From a checkpoint of a small mixture-of-experts model trained on Wikipedia.
Size: 8 layers, width 96, vocabulary 10624, 10.8M parameters.
Experts: 112 tanh GELU neurons an expert, 2 picks a token, a sigmoid router.
Below are experts of layer 3 (counted from 0) of a mixture-of-experts language model. Rows are named router (the router's row for the expert), up (a neuron's input weights, with its number), down (a neuron's output weights, with its number) and show model dimensions 0-95. Each number is 500 + 40 x the weight over its row's rms, rounded and kept within 0 to 999. Numbers have three digits each.
After each expert's rows: "mostly gets" lists some tokens that are sent to it at least half of the time; "comes before" lists some tokens at least twice as common just after its tokens as in all text. This comes from a sample of Wikipedia text that the model never trained on. Tokens count by the router's weight.

# expert 3
router:553539432497503568510559570466457520492548535461487532502502476499502516604470542486574458540520528462497527550473514465515428527473484547542442479458528450481452502493445557518562497480441509553516524477458461535477568499511446475563496446498427444527543538537580490460448481523482446504
up1:425466526403472442439493575477567478551531442477478544557469485463564544500544521503441485523445495508541527462465534422477551491500573549482480514509518542507497506492467502452492504473461497554551462500506460502511579500488470532473470462488523511538577432403514525445513545453513543538
down1:549552478508548579467560462524515520442451510549541544533540453409491577525413504513561470478568509577444493520539481511524450563475481486544539527505505489540454449531552491550546477505438506470517449479499540513479460519491513462440491527481508463473495521525587469515519464546556539433
up2:547565598524527544491459475432529518473498479498504515592560456485484564470497446439465531479455568489497533501497504471540538519485487496435504497491530479494542541523503436490450469514525500493520515546540510517483560479484536455452501459508515529508445375449517509465491543482639510444
down2:495502489440432497545510511462544549524417444533412468496507502467439471521507517619473438508516468528540544544529482506461504461566479509443472507545518556519523487486496575418556495522425563476484531441441517482508481495413508529505484537536502480518565557478508454507460522537471546497
up3:543562561539489485488522473446492443438493554503409578487443517483524520453563542519465536518510495498440516455505493448510518499523502496496491543533477508461467494437526500489505513494421460501508556411449463546582538546516418500500481483503472589510517514500465577407498485428460520527
down3:493449448474529490520478416555523593535479519466491445501567468519505472514452501484443527543514506550511473578498463471499566487475553467482566470469510476543580480506545509480512516576482510515510424481488582545548516448494493504521483434425581433462473541491546523493515432551500544495
mostly gets: ",", "),", "\",", ".,", ",\"", "},"
comes before: " and", " which", " he", " the", " but", "000"

# expert 11
router:525474414486516565567541500466515486462464497541505535508433508553438465521551546500523487509479534437528525427548534524575512505496394515511500469524537468448470548480503523510519507435469480515529544465582492473468519443509489393489526552547489474478404500573530472536483513479512478562
up0:506432486534482545472481453500461455505500525541471430468485462488500473544510504508525458453548494498465503534567504466480546546543541390568450422442497525581517553492541510463463484469482508501465429577506470554457468500507515497468519486558408467511561477498446468502447449551439546480
down0:553477550568547522491475395473500498488468431531478494501525520572525533445508510585508455433493536538529489592446537510446488474485505550485523488506535522506499454512514503432482512533484504450385521502431534502547517477505549488445426463532517497541503498462515447597529506512566486527
up1:483469538437542479487500489558476505566556496569470498521439490490523552482467509451428509536503491566509568451480565491524479498500540535472493486395511495543436542564537503487518489519430505468597461496552473455515553560454457536491483445444592534447485468498434471498485531517524530514
down1:534498481499540457564556497512475467440478448506505503502521545486498496425494454485542519439536561508466518496526493495553467629467499469469550505536540475464500506544461483527531427388463548587447429461490525510429534543516456470533565506454519476512467538552470522523536475536473487451
up2:518501473520471506487444535476518471506570546518472514502476455472487493473507503388541531499479536462534516527484516412517561527512499441448527467506499434562460547533579495510410488480534492485548501487561510536530518503568476419507481428507482552431410447460550454538492556471476545453
down2:548466493487486463512442507527500616506420439513465497486492496508496501512506466560508392525565457451514487594496539532419478514531513572529494452534556571542586477486478459471480520441473505481489479457474489494476557500472527510464471578510505441512524538477570509507479446503444547509
mostly gets: " back", " fl", " found", " age", " moved", " led"
comes before: " to", "ing", "ed", " of", "ation", "ers"

# expert 13
router:535461414481514530522520511535479472511572492530526477511443517531465495538500474445530527446430498487558520439495462517506531486497422582503465525464534472439454420491474539507550489448512451471472582552533477491503550464499424553498500542574501498581544498488581545492488481538530422531
up0:498454452552429568509467509546465470546492537543445550454475498480487505522507472443482524569506411493452518564512605488506502596522586398546506472466513527512466495448532517431527493485469493533464507539493487557518477521501524545514517524463444490517544516517491483399466451472480478480
down0:516479583430516489516585501509480497446520458488551484456541479464537517517480500508467544449523514512576521480462505536444506540502447435383533435485549503439524518505493547511424532580484448477453482511407560535529463468456456526444533501539456483504550498540476482518468479480525517562
up1:466535538374548479463553497492529457558525431522451510536543503491530568540450521511463470494525498570519498521414566463467481521468607514484524549436492503513492508489486417483540515521453453532537459496516429483495535536455494498501512425461535530508509506440496420495426509517507519527
down1:498566540502536474539526468533499455447506405511449522499570501508544482446522494500549481467530557552476494487459492498537586547473497461529551496502494390502482546514501493564506428493446557524522494403456588511490500478509466530449549462432489532513403549511527487507507498497542447482
up2:484489552525454481560471534492555540573556529521485483480506462472494508549502459452528497479494551518567574506549472489516497521507537426452520498543537425432546539485534475542424518496505498503572463530484576536492578445431471474462453440486480555503521455480578544483515482515473512403
down2:499466476502521445416546474484488537425433445510457478477481477561471478465494555539490478520485460511431503580535523520501500483504455520470570447562473497500518498510465440447490505461542554486461477476468495419470464523520437549364555534522534479524525551545513558528516521463494563537
mostly gets: " 18", " 15", " 8", " 16", " 10", " 20"
comes before: " |", ".", ",", "–", "th", ";"

# expert 58
router:525513428478551465520517526398463510512556503486526495506511483566426523493454493537550443523499506490544563542456567483556542516478483600542486437466526479473473475455477595484482496549569524530491567550509451460509487486457506441499510522523449540522514527495527550484449462580449448479
up0:502541495474409537450466472474516511523595527464454445500504460512450519525490454467501455487525465449489485606465484495556535541509509419556477497482511561508462516478523572471488551493508522539433533523440544497466528497563551506500564495531501506467464555469521544451443372502499508525
down0:421580519511540503507576432554489504484469514567552471497532466504478462444519496477481517434482536516558450380402479499480524487521494515522489494512476480502574528579409474491531481479416517472472507475512475567536512497497519416490452458505514557499494470467428488548488479471533487495
up1:459525528519544449553476567519518469554506451539486546543511534488542505441507478439494486505544518568493536459498538502425542494546536544477515518434441489473457482450470499461579482541513575489562512524467460527467522516532516492494448423462565405456488470396484491563459519506553521522
down1:491542461480535526513545483558479499440476514440550524471523502486486611495499463526478457428516513433515448527525535485546497566412420467474472513505501493469455441586541525477456480468501455524491485441505529498480453454464479473498475514515481585537469506412568518555492470534437569475
up2:542551493495464469491459473484528583560515567556518512572535453525463552534497468513510509442520543444504574562503542402515496477516499469441484502458503452572526563442503453536451494496516575484525516473494515494509552514471504406420483463471510506500413432478550498520484541502523507453
down2:495515559444481503460575490543440504455446394460469490540466492540535549444487547499506448539466466495503484509527475540449531512503434566533507468484530533498570511581512501451474497463459475557457513401484513421500469477445451548508475459514543445424505500519482480512593479487495531485
mostly gets: " at", " in", " In", "In", " from", " From"
comes before: " the", " a", " be", " his", " 18", " this"

# expert 2
router:522590445483471566537512468490449479473488483531513526557462520530478485499485567519533475537452519442510512494457582517566551478549423556543499458481566425481454500478432510517586455424464478525511548529486462467437480499459484497451514463540474547531500511590515508435520528481527464535
up0:498532454560484486494520498522526463516502515510525504481528480598492522467504443515504466483524512490447462641556473519504522596456535496563550501406509542472516547477517563531451533532564466533485473546533425531536453483436532465508526495505493506567522556570475537435465507534481538488
down0:579453534458507525523533458467471508477489402471465485504515502550506446443508512549487493511581588482578447562533551552487519480530484487505438481554516475522594488556475487473500479492473440509488479461506442476563445436522535520499496448498565518503557567461513506556497531494521532584
up1:487531516497492486465505573548473487529508459535499524470494527508499567487514535441479533493509531500621504448456579464493516504524530480515510558456440437576420477464520473446544577609450561512506468481534493437462517498467523543483488461423495525443515431483551520473540466474474524487
down1:546535491502575494513515425557486560408464511466511460511620494524565494479505448477503531488512481458497522559492480490560523549499403482476560545538487421499527497539495481506532533466527502559450422451544559500487492484437493472480572516510472445502503551554474482495547494565451495482
up2:473503486529449481466473475508569473551529473478488523507485487454463485557482480459491526527447491420495551498593496507499506488497539501477465493514522515529480519466545461498340494484505528500530499485552566571523476568448529407495528500519433528466459445435613483508535498460494522454
down2:469534442489536498472475471532566523543471476528465513502523509447435422527421475535535493527535509469524474498475539581514445512556510562512590472466467441490497499533547537462453480526508498538486490442436559478459484509451448496511513570546554513500602475460497533584475536522445566488
mostly gets: " after", " made", " used", " played", " won", " released"
comes before: " by", " the", " to", " in", " a", " that"

# expert 24
router:506494501471496520558529558486463425491534487546493570527492556502457410530412520530493453497452475473508508487446530492504518523485400544573464491464483496469490519419458528551570549495462465573516576476506485549507513538562513452453472466524480538494429486601517533506486476536539466505
up0:456515495499444558428481596509487453544540551486507505439491519512489490439483509450528473471533449499421520522498494552486506594481513454547501603453482522542404505450561502497520499479500502498539471499564458551476483532489557480463524538526401415508516439529526525496503467525457476526
down0:561439452486487532550507452508482465458530467530427529560526522549493547461498443540485520512504597520490425435505518523486497449537498462524452447487536480503585544490440491513453512473451508553467504498477485501542503468522393481491434541443471536524487448503448421469425474472512523561
up1:468521542478517450464475552509496497570480441484482481555505505563504557512515510451467437584445502485493508432452519542495560512514543528467498528422455449539471467483525488516442532540474484444508456469546528455435550510549489543392388459476510509492514488496560413478502516491511516449
down1:502482490400556508567530487515552474443479442532469489509576498433577466452443543558553438472576517548471487468467534482538505531451480514523559484489501474441519519519561490523541465530412516596541445442492530544469478490445484458510516470548487512469463531526507533458487562512499489503
up2:471504620435436458573510496500499483536532493472534474514506465508535572493492472439415469532484518425525561544542511430488469466510482475506496422510560537509452501455471507518404489465488519521555494466541488550487554508491521440468527454483552536492458422440568493521508519514545540501
down2:518524511477541501508460482518585512490422500475400501558518459492500549451577448554492512540578487517484478527534528492508511469575527475491500506512544551476534449528526474517458475428514507485517504460432507466421557496466443532550538598437544536553444559484451461509509507467509544454
mostly gets: " He", " was", " is", " he", " had", " has"
comes before: " was", " a", " been", " is", " also", " an"

# expert 50
router:496509441475505507562504496501528458498516507518486473550470490501465528542527552534567442583506536397508538573466542496608470524458428484533445401466524512484483471433481449516553505496472508552516504495528468540472546411512447504460548432528486503495481525520580561487473513486527473519
up1:483476519492512486466464504574502460552473446544515448553494465534567537523562524450457521531488533478560505415460516455468467472570615521442515547443471461541473446423551490483476544532469573480513517490478502477448573515516550477454549467498528481460493439483486490496502501432554543480
down1:541445556478559522489535459526504547412524465566493526506519516503446495421516497539490537500463518441538533524503542541581493552484472481505541456541505525509567442527466573579474502467499441584484467470455548525454500481408466435525525488511523461467477541506489455458524461504467577456
up2:444449495514422556532470481569526497592523494436513465510503437478563490510542535442466548517539534523543460566552446474453554490428478476529463519479597466470489550518512481514434503484502487454479541528508545538542572523517521501478523454545485583494501435491554476518470517547533454453
down2:484495468548490541541480452475444514571446420524395530455525440481514476498550521557559422439501459470422446576482575472511450501524491534473485476506495507479419475520542513471509527458495530493464458441483508540462506452588440539470558548515468476505536514492497512511514538466462464519
up3:539545536530533482458497458512514455498568521479485503520475564555483483495555586467508541490562458470418464560542481548543530518495435513529476603477451498491443545505496497416503447526434517484517570454493460463495546586546464465515503517473504442474486520508525586479478526463543441491
down3:505431424554443457457458458506540559432498487471558496460475473484539493544522455577515455493439507528552494522433490457514512482546492499531561428521443532536469523516543531521515455521539481466445463563478566463553533482477559483474478547499587470533528490456505472496534473478397471527
mostly gets: ");", ";", "\";", " |", ".;"
comes before: "\n", " ", " 0", " 1", " 2", " 3"

# expert 63
router:492513410432517484478516529443442501495617485518532493562441535520486471542545508465503480496495507403569593549491523439525506467521422533519449546501491514518470485459453539526526526468484451571509525553488463502444498534488473530503490484542478515527413472595522491472482508472496533558
up0:503534466526431534491440529491540491545471589467459531442488533482462501547549481465518511566542478515493555561505497516497512578530536491522525529518493468556463445461542495471489466470465537507458477608576490599456496498520555480506491457531430537466504561519453556469429468524429487515
down0:552471547462533469463489498499474472408444489492514473516558531441495510487542443555507528436491513483532452453462554551495535512527471544469496371520504470503513440525484473440461493510465483507516451508497464459544513456479477412438476518557512496467478549575538469511558552546492607503
up1:464432518444523466416466513469397500484537465515462495544479478509438513537478529420432540485533487517584484500454584418501463485512500526452465517462511518558443494473559473492513543503481560538535513528512464456486526554463485576504545424474536556473511446514516460528470498470528551451
down1:518547500491502509510498448474560550485463419555546493438499453520565537435489462493589507495466511471419496509507508504542543495441503425493534527531481517515574465510468538546453471460513481536503513485488572572468469510536526439529505523482413503491413557548501540493514469564446589518
up2:464507495436443497449488444483557565521536510553525450529516500479461512509438550489481589497506507451516589518487514429499475419526535536463456486512511472522478539512546452555465466512514516516541574459528504507465502487516530406488543447552527615519433422511511490513503491484507489423
down2:501540429491560436495486561508467569514440434466449529479464481526522525546498466529478502519498404473489495559525496476504517570482438516493505485538523487515483468493451569479470559482501498584471477396413497433503473498455469551549507555488490463454540559579520538484570483514535505516
mostly gets: " with", " between", " by", " using", " against", " Phylum"
comes before: " the", " a", " his", " an", ":", " their"